From a checkpoint of a small mixture-of-experts model trained on Wikipedia: 8 picks a token, 6560 steps.
Below are experts of layer 3 (counted from 0) of a mixture-of-experts language model. Rows are named router (the router's row for the expert), gate (a neuron's input weights, with its number), up (a neuron's input weights, with its number) and show model dimensions 0-47. Each number is 128 + 32 x the weight over its row's rms, rounded and kept within 0 to 255.
After each expert's rows: a language model's description of what the expert responds to. This comes from a sample of Wikipedia text that the model never trained on.

# expert 36
router [155 152  97 158 125  76  95 161 200 113 187 128  82 112 125 146 167 132 112  73  72 119 155 106 156 181 150 117 150  88 106 162 158 188  97 150  78 172 101 105 111 137 145 118  87  60 134 149]
gate0 [182 133 151 143 152 131 168 148 148 124 147  80  79  73 130 114 159 101 161  87  61 112 140 126 118 169 146 101 111 131 162 141 196 149 154  80  80  98 121 153 156 162 152 118 139 102 141 147]
up0 [162 146 104 173 151 144  91 130 109 134 116 104  73 123 119  95 141  94 146  94 106 125 135 205 157 161 165 199 173 152 135 195 150 141  87  48 118 151 150 113 123 136  70 166 115  91 102 114]
It responds to: Words and name pieces in sports articles about seasons, matches and teams, such as back-to-back, head-to-head, Club career, and possessives.

# expert 44
router [123 130  93 132 110 118  94  82 137 106 163 140  98 164 141 102 126 152 146 139 125 116 135 108 141 151 161  96 110 161 149 116 162 168 155 132  97 138  51  84 165 149 169 133  81 118 120  70]
gate0 [157 131 116 136 160 166 155  95 149 126  82 199 186 174  73 135 138 162 121 150 121 107 134 105 172 116 160 142 165 115 130  44 163 116 105 129 201  79 100 128  92  91 156 135 107 138 166  67]
up0 [137 137 129 125 138 123 103 112 153 104  80 188 116 182  86 133 170 175 153 157 109  73 167 170 147  69 154  79 170 124 110 107 125 118  95  69 171  81  96 154 135 105 129 117  75 135 172 120]
It responds to: Field labels and values in infoboxes and tables, such as Title, Label, Personal details, month names, and pieces of player names.

# expert 37
router [111 127 142 157  93 116 114 152 218  99 148 110 147 154 138 172 186 167 115 101 123 147 128 116 107 128 165 149 155  41  99 108 142 140 128 138 168 205  97  55 112 149  82 116 103  90 142 136]
gate0 [ 98  88  91 111  76 158 168 149 113 118 146 164 163 154 125 116 103 134 156  73 120 119 122 172 109 107  98 146 145 161 171  98 112  81 135 115  76 173 152  97 131 100  95 135 120 138 102 133]
up0 [155 105  94  91 125 149  96 122 182 157 174 166 163 112  90 166 128 133 130 119  96 105 127 106 111 124 113 152 136 150 182 125  99  94 164  98 104 194 203 131 141 131 124 163 117 151 121 105]
It responds to: Apostrophes marking possessives after names ending in s, such as Charles', James', Hiss', plus 's, their, and heading equals signs.

# expert 39
router [168 139 120 143 157  97 100 152 153  96 139 160 135 149 153 107 100 143 127  84 163 157 149 115 168 107 119 159 137 112 116 134 167 133 168 135  93  95 146 146 119 200 115 164  90 114 143  97]
gate0 [166 125  53 105 145 134  50 141 123 125 142  70 106 115 108 135 109 111 112  54 107 141 189 139 161  99 104 121 119  81 119 189  69 138 124 116 122 119 142  90 119 131 138 159 112 112 117 121]
up0 [ 84  85 207 123 142  78 133  84 102  98 140 146 142 124 161 136 138 164 131 178 114 119  81 136 117 138 176 127 102 200 118  58 135 115 122 144 128 216 110 121  99 139 138 110  69 112  99 127]
It responds to: Words inside quoted song, film and episode titles, and arts vocabulary such as film, music, guitar, series, See also headings.

# expert 2
router [169 163 102 116 157 131  56  69 181  97 136 175 120 164 170 197 187 133 139 101 120 182 116 129 117 159 120 105  89  75 126 136 121 132 103 107 150 142  80 104 122 191 165 132  60 122  97 117]
gate0 [101 101 186 102 155 125  61  94 139 115  89  86  67 147 129 162 163 107 181 164 192 104 134 140 131 157 153 143 128 134 158  41 106  70  82  98 147 104 109 168 187 143 157  84 107 136  90 139]
up0 [142 129 127 148  84 110 109 126 110 102 129 155 151 213 111 111  73 142  81 175 103 146 133 124 197 143 129 147 143 109 110 157 135 207 161 107 115 182 140 111  83 134 162 166 105 156 123 134]
It responds to: Closing parentheses, quotation marks, braces and commas that end a parenthetical, title or year, often in tables, e.g. (2014), "suffer").

# expert 38
router [124 138 176 131 106  90  94 109 218  98 156 127 150 129 115 189 158 139  91  87 136 106 165  87 115 164 120 159 121 107 111 175 129 105 128 134 174 131  70  75 143 111 137 131 120 126  98 133]
gate0 [111 122 123 136  83 175 110 143 201 113  93 192 103 105 120 201 155 122 153  97 155 139 105 147 178 174 119 124  80 174 158 147 130 170 141  86 194  99 183  70 123 106 179 149 136 151  95  55]
up0 [137  97 188 158 115 142 157 143 210 139  50 180 146 135 118  98 117 157 154 134 130 119 131 167 197  89 129 149  99 174 135  89 112 166 105 168 127 116 180  70 100  85 177 125 110 181 116 107]
It responds to: Word pieces inside Spanish, Italian, German and other foreign proper names, e.g. Cuau-ht-emoc, Pire-ll-i, Bett-end-orf, Carre-four.

# expert 31
router [149 128 147 105 135 134 129 105 135  89 128 166 180 157 127 144 184 137 148 128 112  94 160  78  84 164 116 116 111 141  71  55 151 113  65 111 152 187  96 156 116 127 114 121  79  91 188 117]
gate0 [141 111 124  93 139  72 163 117 143  72  72 101 161 102  98 165  95 115  84  94 114 138  66 104 132 105 146 130  68 148 136 108  88 132 137 153 104 163 124 151 152 123  98 158 107 133 141 164]
up0 [103  92 134 142 130 148 163 118 146  94 119 120 172 147 120 133 116 150 145 103 142 152 106 140 138  80 147 100  98  87 137 146 159  87  84 131 144 150 103 152 121 126 102  85 127  95 129 139]
It responds to: Existential there, However, Similarly, not, to, from, and month names like October, December, often after and, or, that.

# expert 15
router [152 121 104 160 153 104 108  52 148 104 154 135 129 150  81 145 173  95 114 134 155 149 130 168 123 111 111 154 102  72 138 112 174  93 104 167  57 172 118 139 123 152 137 159 125 125 124  80]
gate0 [101 160 125 144 114 123 124 143 124 136 161  98 177 112 119 162 115 125 143 162  94 155  74  88 154 162 108 136 118 150 175 119 167  99 129 110 108  99 187 132 112  64 113 162 183  78 215 148]
up0 [154 192 182 129 142 102 103 163 170 171 154  70 122 159 135 105 134  66 161 100 127 158 192  90 111 163  65 140 132 143  63 170  85 118 137 144  95 109 137  77 139 119 102 133  69 153 128 164]
It responds to: Inner and final pieces of names and words in titles, tables and taxonomy, such as Sc-ard-ino, Lemur c-atta, Drama, Summer, night.

# expert 35
router [ 96 165 142 193  79  94  88 188 132 114 173 130  95 104 169  94 186 100 110 144 145 175 109  57 104 160  99  88 111  83 138 124 142 148 127 185 108 135 101 118 129 130 172  65  79 112  99 131]
gate0 [ 77 154  92 173 108  86 110 149 154 119 128 159 163 119  88 113 145 174 122  96  49 129  97 138  97 167 120 183 102 140 121 128 113 141  93 123 155  92 132 156 111 148 125 154 156 157 159 131]
up0 [124 159 118  97 100 117  59  77 162 150 129 123 150 129 101 135 100 166 104 121 117 134 197  82 154  53 149 146 134 119  83 172 111 108 170 110 126 140  76 114 104 160 135 147 123 136 128 152]
It responds to: Lone space tokens in match reports and tables, first names like John, Mark, Tim, and word pieces inside surnames.

# expert 47
router [133 126  99 147 122 173 121 110 125 118 120 133 131 120 111 145 202 137  88 153 111 202 157 139 118 142 147 130 137 123 124 185 141 176  87 118 163 177 116  38 119 136  91 135 130 141  90 143]
gate0 [128  87 151 206 114 126 140 206  49 147 150 142 105 131 104 148 166  99 108 177 140 162 149 143 170 151 178 106 169 102 116 143 108 138 135 127  93  96 171 129 104  78 105  94  66 151 143  82]
up0 [ 81 170 120  80 164 123 141  55 190 111  96 109 135 128 168  90 120 122  58 143 168  83  95 174  81  49  91 195  47  98 116 103  69 135 103 162 167 105 112  72 150 128 160  63 171 127  93 154]
It responds to: Year and number digits like 2 in 2021 or 1830, paragraph breaks after sentences, section markers, and table row separators.

# expert 6
router [158 168 136 192  92  78 104 111 179 111 173 179  49 147 151 167 207 137  89 125 169 174  92 121 118 149 120  85 169  57 109 170 134 126 161 192 129 158  97  56 105 118 137 133  97 129  55 145]
gate0 [144  84 149  97 126 127  82 130 118 115 145 141  96  96 144 151 155 154 171 193 111 125 156 129  85 152 183 170 165  55 156 106 160 137 143 207  71  95 171 134 152 126 161  89 137 139  65 141]
up0 [149  84  91 137 172 144  86 153 121 103 129 138  58 132 176 171 162 173 177 145 123 165 135 171  90 131 171 121 150 107 183 131 132  95 152 210 106 123 173 138 140 131 153  85 180 145 119  96]
It responds to: Word-final pieces completing a word in running prose, such as crypt-an-alyst, wheel-ed, posterior-ly, plus pronouns like it, he, who.

# expert 1
router [119 147 123 113 125 125 120  83 132 122  87 139 114 176 137 135 194 108 145  92 140 139 116 119  57 165 134 149  98  92  74  41 177 146  74 151 115 161  95 141 129 134 162 144 115 108 129 136]
gate0 [204 149 122 130 168  84 128  87 151 146 137 163 122 201 127 113 184 136 105 182 112 165 124 106 115  99  92 169 120 109 126 122 110  63 158 159 150 119 114 127 166  93  70 157 115 145 130 171]
up0 [125 150 170 103  78 148  78 131  65  89 216 118 124 127 101  84 116 142 116 135  73  91 128 133 170 160  78 141 126 170 103 130 164 168  82 117  79 118 158 135 107 126 194 109 127 133  88  98]
It responds to: Middle word pieces inside names, chemical terms and taxonomy lists, such as Sel-ass-ie, pot-ass-ium, Family:, plus place nouns like city, village, Carolina.

# expert 5
router [201 134  91 152 167 121 109 131 150 111 171  95  83 176 149 166  99 104 134  56 110 186  93 153 119  93 130 163 116 118 138 101 158 149 112 151 164 111 156 144 108 184 206 142 105  77 131 107]
gate0 [166  98 141 154 131 146 132 108 124  70 138 119 136 111  87 144  82  75  53 159 169  82 160 104 204  65 109 101 114 128 111 121 151 149  91 126 147 145 126  79 111 151 142 127 132 187 156 104]
up0 [178  71 133  89  86 123 120 113 141 107 111 114 113 155  97 131 134 116  92 104 153  90 155 128 205  77 126  85 106 150 127 110 114 102 121 123 128 104 151  91 113 136 147 123 157 162 123 127]
It responds to: Second pieces of words right after an opening quote or b, such as "b-ite", "b-rain", plus dollar and percent signs before amounts.

# expert 10
router [110 149 143 124  79 139  76  57 174 117 168 137 122 145 141 174 159 107 121 168 151 139 123 112 121 118 122 168 101  76 100 118 161 136 131  99 154 212 139 114 126 176  95 156 127 102  73 163]
gate0 [139 161 173  82 115 105  93 126 143 127 119 161 107 141 129 130 117 126  99 180 117 119  86 130 120 169 144 107  99 155 139 106 154 132 135 110 123 124 124 128 126  98  60 137 167 167 102 145]
up0 [181 129 163 119 103 115  61 137 114 129 123 196 105 122 157 129  91 136 139 151 129 115 161 168 125 157 160  74 161 138 148 154 126 180 135 139 179 137 112 148 120  94  74 141 136 177 101 123]
It responds to: Colons after infobox field labels (Owner:, Accessible:), semicolons in lists and navbox "v; t; e", and table pipes.

# expert 0
router [167 168 106 141 138 142 105 197 150 107 171 171 151 148 193 216 226 127  96 102 132 129 125 115  99 123 168 147 132  77  81 211 145 144 134 137 115 101  47 129  72 123 115 135 131  97  99 151]
gate0 [156 165 115 133 107 150 143 104 173 139 126 155 129 131 144 166 105 159 125 150 200 161 142 138 117  87 177 147 167 146  92 152 171  94 113 142 120  99 132 114 167  81 139 132 207 109 191 144]
up0 [ 74 113 125 177  98 113 117  86 122 119 106  78  76 107 113 170 125  91  78 102 130 134 150 145 121 125  78 118 105 153 142 109 133 190 111 127 139 136 151  86 128 176 121 134 171 148 159 193]
It responds to: Past-participle verbs after "was" or "is", such as called, known, named, elected, appointed, plus mid-word pieces of proper names.

# expert 41
router [188 100 123 154 139  87  84  97 140 105 181 105 108 171 132 135 192 162  68 109 126 172 160 112 129 112 134 174 106 128 152 157 122 169 108 183 108 169 129 111 119 116 127 153  34  75  92 127]
gate0 [207 123 136 150  83 165 156  72 134 127 134 128 142 167 139  99 183 138 176 164 120 131 153 200 109 156 158 126 129 147 115 158 136 150 118 193 214  57 139  88 161 154 105 139  98  79 137 156]
up0 [113 123 143 137 134  80 125 232 138 132  73 106  63  83 107  92  94 110 163  75  88 136  92 130 156  97  62 147 100 123 131  42 103 123 156 102  93 139 101 184 124  98 194  85 188 147 132  95]
It responds to: Line breaks ending table rows, infobox labels such as Location or Other information, and list items before a following dash.

# expert 43
router [176 163 137 110 113 124  72  93 125  96 187 152 154 134 134 121 193  66 128 116 145 175 158 130 136  95 132 140  73 121  95  96 157 151  92 120 163 129  73 117 111  86 115 155 134  77  82 104]
gate0 [135 116 113 129 154  91  89 198  68 126  96 175  87 133  94 117 132  98 115 172 137 189  98 164 183 135 142 135  92 105  96 119 151 123 126 141 162 111 194 113 142 170 119 106 114 114 127  74]
up0 [109 116 188 155  77 172 149  85 209 147 128  79 177 136 153 108 124 160 133 112  69  72 143 160  88 111 102 125 137 107 163 143  82  81 122 144 122 144 128 131 173 163  62 156 124  84 146 147]
It responds to: Heading-end tokens after US place names like Arvana, Texas, plus coordinate marks like ″N, and words like housing units, species.

# expert 26
router [129 180 126 162 117  75 107 129 156 115 123 105 122 144 119 121 175  84 205 135  65 158 131  95 122 161 115 177 114 127  98 112 147 148  86 139  89 209  82  99 130 160 115 137 119 134 107 145]
gate0 [136 211 115 172  91 108 117  76 119 143 123 176 168 128  94 138  95 117 133 173 118  66  74  97 126 129 150 162 107 139 149  49 116 143  45 175 100 140  88 145 142  88  99 119  74  92 157 146]
up0 [166 127 119 179 125 158 126 103 167 117 156 138 149 125 131  81 160 169 112 112 115 199 183 158  27  78  94  58 148 110 129 101 146  74 143 118 113 116  88 180  29 160 129 102 156 133 145 158]
It responds to: Middle fragments of foreign personal and place names in tables and lists, e.g. Nal-band-ian, Chal-erm-phonphakd, Ch-ish-ti, Kul-mb-ach.

# expert 3
router [ 75 148 101 139 129 143  90 100 214 115 177 182 130 141  86 107  99 115  82 158 149 134 149 126  93 167  91 103  95  71  95  83 142 201  65 143 117 123 100  88 142 181 143 129 116 151  81  89]
gate0 [115 204 147 109 190 106 112 116 121 109  84 121 143  57 155 144 108 152 185  86 114 185 149  71 162 149 108 143  26 131  65  38 124 176 123 114 170 142  46 115 150 130  92 128 145 144  79 115]
up0 [150 157 111 135  63  69  91  89 110 160 144 169  86 151 116  60 170 155  32 132 139 153 157 189  82 129 122 141 153 187 118  76 110  93 152 149 163 102 160 177  96 135 185 118 113  64 142 101]
It responds to: Middle pieces of foreign personal and place names, especially Slavic and Greek, plus capitalized name starts like Boston, Jack, Label.

# expert 27
router [139 183 110 112 109  35  57  42 157  93 134 164  99 128  70 154 165 115 125  92  99 163 147 135  99 119 105 129 111 116  97  88 187 162  81 123 140 127 126 111  86 161 117 125 113 119 105 112]
gate0 [113 173  73 133 130 105  92 146 113 138 197 185 154 138  53 161 132 182 142  96  92 118 169 169 113 138 144 119  85 166  84 115 122 113 154 156 133 166 129 118  94 141  54  96  92 149 180 162]
up0 [129 112 143 100 102  94 154 123 113 131 136  37 124 138 174 111 120  98 114 116 198 128  88  64 156 114 115 136 140 130 173 173 140 133 130 120  84 142 112 122 187 110 197 162  98 121  93  78]
It responds to: Word-final suffix pieces forming nouns, such as -ation, -ization, -ments, -ers, -ity, and completed common nouns like cott-ages, ber-ries.

# expert 23
router [165 177 151 127 121 107  90  95 162 104 139 149  83 142 173 173  83 173 156 157 112 108 145 156 137 125 171 155 171 152 118 144 179 204 146  96 134 102 156 112 134 188 166 157 120 136 109 136]
gate0 [114 176 121 117 142 116 100 155 145 148 187 136  78 124  96 169  54 107 135  97 105 113 132 114 172 113 168 139 127 120 117  92 128 138 169 115 173 163 117 117  79 133 118 145 176 125 165 138]
up0 [144  13 111 143 106 141 158  86 145  96 116 164 158 181 125  90 167 149  93 141 124 133 120 148  66 109 126 138 150 158 162 162 136  99  78 150  64 110 178 160 128 151 120 115 113 186 117 184]
It responds to: Words like United States, Representatives, Finland, and Scientific classification headers, mostly in political biographies and taxonomy boxes, often after the, of.

# expert 11
router [168 166  88 166 161  91  75  90 123 130 127 177 143 169 129 141 121 157  63 161  85 140 194 149 149 153 108 175  90 129 169 119 178 122 124 109 141 116  93  38 133 129 107 173 148  99 131 129]
gate0 [137 156 109 123 154 107 120 109 141 141 135 147 116 173 143 179  90 167 123 132 124 137 110 125 148 190 162 111 167 131 145 170 132 165 136 153 125 165 125 107 128 114 158 168 107 118 129 104]
up0 [ 97  63 127 115 115 134 140 113 122 133 160 140 167 124 130  81 182 154 151 129 118 180 142 102  64  95 128 170  96 118 148  37 129 134 103 130 123 110 153 167  97 143  90  69 111 125 140 125]
It responds to: Commas after names, dates and places, or inside lists, such as April 2, 2015, Mulloy, Oregon, plus and, but, while.

# expert 13
router [117 163  99 160  82 134  86 117 199 105 145 162 153  89 109 141 177 118 113  81 117 142 178 106 113 151 113 113  48  63 152 105 146 158 134 128 148 127 124 124  92 108  96 100 105 104 114  83]
gate0 [ 71  95  89  79 134 126 125 147 110 139 173 136  65 111 161  91 107 106 134 143 125 146 212 152  71 220 148 158 128  98  88 184 106 168  68 123 212  89 101  79 135 128 109 137  67 143 115 109]
up0 [ 48 118  77  81 169 153 125 128 177 117 127 116  77 110 170 110 104 141 133 165 148  91 215 109  60 195 112 163  98 104 126 208 105 195 102 141 149 102 145  61 143 148 135 155  89 123 169  91]
It responds to: Digits inside geographic coordinates such as 52°41′1-4″N and 48.416-9°N, plus ordinary function words in running prose.

# expert 42
router [185  85 102 150 143  62 136 119 118 108 119 178  69 106 119 199 145 181 124  84 186 117 130 142  77 152 154 172 131 126 136 142 136 150 114 168 114 148 118 105 102 122 153 131 105 109  89 127]
gate0 [213 135 156 117 146 140 122 114 122 105 149 118 146 138  74 140  87 156 160  89 109 170 139 131 149 118 255 147  97 117 122 100 120 121 120 149 135 135 152 137  74  72 143 152 107 127 169 138]
up0 [201 153 189 138 182 160 121 133 126  95 173 109 153 148  52  82 164 127 139 133 228 160 157  96 130  90 146 175 183 141 112 152 135  99  74 160 142  90 101 135  72 121 238 146 119 107 102 116]
It responds to: Suffixes finishing English words, especially agent and role nouns in credit lists, e.g. Program-mer, Lect-urer, work-st-ations, resemb-les.

# expert 17
router [150 146 126 118  75  64 102 138 170 133 115 111 121 173 145 134 153 136 163 123 125 203 132 102 131 180 132 154 107  94 185 117 112 126  62 127 108 186 105 112 121 122 136 125 101 112 139  50]
gate0 [122 192  93 133  81 138 137  84 114 163  78 196 120 130 132  56 108  30 133 163  50 142 104 129 116 162 122 131 126 131 190  84 166 117 132 155 166 157  87 149  90  99 160 139 137 100 251 114]
up0 [139 124  80  93 149 123  92 150 100 102 161 125  84 110  98 110 119 197 126 196 191 165 179 176 107 100 116 116 156 110 177 144  61 176 109 107 115 138 157 155 137 191  73 107 149 154  97  61]
It responds to: Sentence-ending periods followed by blank lines before a new section or paragraph, plus by, of and opening quotes.

# expert 20
router [157 136 130 101 121  59  64 103 173  97 151 160 101 176 147 185 146 169  91 133 100 187 125 153 123 131  71 119 124 148 142 108 115 179 126 174 209 172 133 138  68 137 124 157  61  48 117 123]
gate0 [175 156  78 130 158 170 126  99 111 145 160 154 113 163 148 139 129 101  76  79 114 174 101 148 113  76  68 105 141 116 111 160 143 109 112 164  85 101 143 163 104 173 100 138 137 138 134 135]
up0 [155 147  97 116  59 134 135  89 100 112 164 154  91 134 112 131 103 144  94  96 159 104 127 124  37 102 107 165 160 143  86  87 135 171 140 158 106 104 114 117 101 172 124 109 161 116 112 148]
It responds to: Newlines ending list items, table rows and section headings, especially in See also lists, taxonomy lists and "may refer to:" pages.

# expert 34
router [133 181  79 172  72 129 152 105 182 107 154 110  94 139 151 163 178 130 121 148  91 226 123 106  55 116 114 109 106 103 148 154 140 124 118 132 173 127  93 110 111 165 168 155 122 105 102  94]
gate0 [127 130 123 171 141 110 115 190  85 122 104 141  72 135 130 134 129 200 162 125 143 169 141 159 106 133 115  92 169 125 178  99 148 129 140  62 128 179 121 132  97 118 143 125 166 136  50  98]
up0 [131 169 127 169  96 149 110 186  92  97  96 146 113 183 117 137 127 146 138 110 100 173 125 161 129 152 151 151 111 128 149 118 143 152 162  87 142 139 163 107 110 144 100 118 172 109  83  59]
It responds to: The word the, subject pronouns he/she/they, and the piece "th" inside words such as ar-th-ritis, diph-th-ongs, rh-yth-ms.

# expert 22
router [135 159  96 140  75 137 122 171 142 120 151 103 101 159 112 180 106 207  84 118 160 180 113  89 142 121 144 111  88  54  60 124 141 125 103 196 160 131 104 166  82 215 106 106 107 133 117 108]
gate0 [ 99 138 134 143 108  89 133 140 162 163  84 174  97 135 132 137 128  58 206 122 117 183  88 172 163 115 112 110 123 122  90 136 153 206  71 154 104 116 105 134 144  88  88 163 133  68 191 139]
up0 [176  97 114  84  72 104 136 166 117 114 134  90 104 120 112  91 118 215 134 101 100 116 126 128 136  73 120 118 131 130 142 145 108  73 181  77 132 142 154  81 110 127 121 127 146 194 102 134]
It responds to: Hyphen bullets and table pipes at the start of a line, heading equals signs, score hyphens (2-1), and the/The.

# expert 19
router [173 133 122 163 111  81 110 149 219  98 156 137 108 134  93 133 160 129  82 131  72 104 145 129 128 156 133 169 133  82 155 168 140 153 102 155  96 133 105  87 142 152 124  98 112 107  79 130]
gate0 [152 144 151  94 102 102 156 124  86 128 119 111  87 130 101 159 138 129 119 103  49 107 184 107 108 139 130 183 152 157 164 109 166 190 153 130 198  99  70 125 140 113 119 122 105 150 116 149]
up0 [106 119 107 113 111 109  95 148 133  98 141 155 157 123 140  85 132  92 137 146 135 160 128 156 145 135 113 107 121  94  68 112 105 153  84 114 160 119 167 135 105 124 194 130 132 169  68 111]
It responds to: Tokens in sports articles and results tables, such as football, League, Cup, season, tournament, team, starting line-up.

# expert 9
router [172 143  99 143 189 135 115 151 109 120 182 171 121 148 115 122 108 143 108 175 128 157 147 117 126  94 142 148 130 143 148 156 152 190 102  92 128  92  76 127  66 144 160 115 107 123  74 100]
gate0 [151 113 119 135 139  84 109  94 154 127 140 146  74 119 144  94 125 122 198  94 128 127 114 123  97  75 112 102 149  55 136 201 117  67 127 153 105  77 112 121 120  96 144 107  69  85 122 154]
up0 [146 126  83 140 164 141 166  97  77 180 100 121 165 143 162 121 101 148 159 147  98 139 147 152 100  94 117 120  94 146 182 194 154 144 154 118  72 113 129  93  80  95 141  93 117  75 168 166]
It responds to: Name pieces right after a capital K or a heading line, such as K-ale, K-ol-ong, K-ild-are, plus table cells and the/a articles.

# expert 46
router [140 139 133 172 145 105  89 127 176  99 152 157 113 148 125 154 143 114 108 126 102 156 148 103  89 114 166 133 101  89 111 133 128 127 134 120 181 160 117  79  92 143 144 110 106 115 139 128]
gate0 [179 122 157 124 111 167 126  99 177 142 106 135 155  99 146 177 130 127 180  89 114 141  68 128 107 114 113 133 184 129 144  74 113  61 118 159 100 139 188 146 113 168  89 229 122 149 139  93]
up0 [ 40 109  73 171 129 149  97 129 124 112 149 173 151 146 176  96 123 160 118  99 157 175 104 130 116 155 113 141 175  87 135 109 150 110 160 141 214 102 139 122  81 126 100 158 107 126  95 135]
It responds to: Capital letters and pieces inside acronyms and all-caps codes in tables, e.g. ODA-S, AZ-E, ESPN, JANOS-CH, the article a.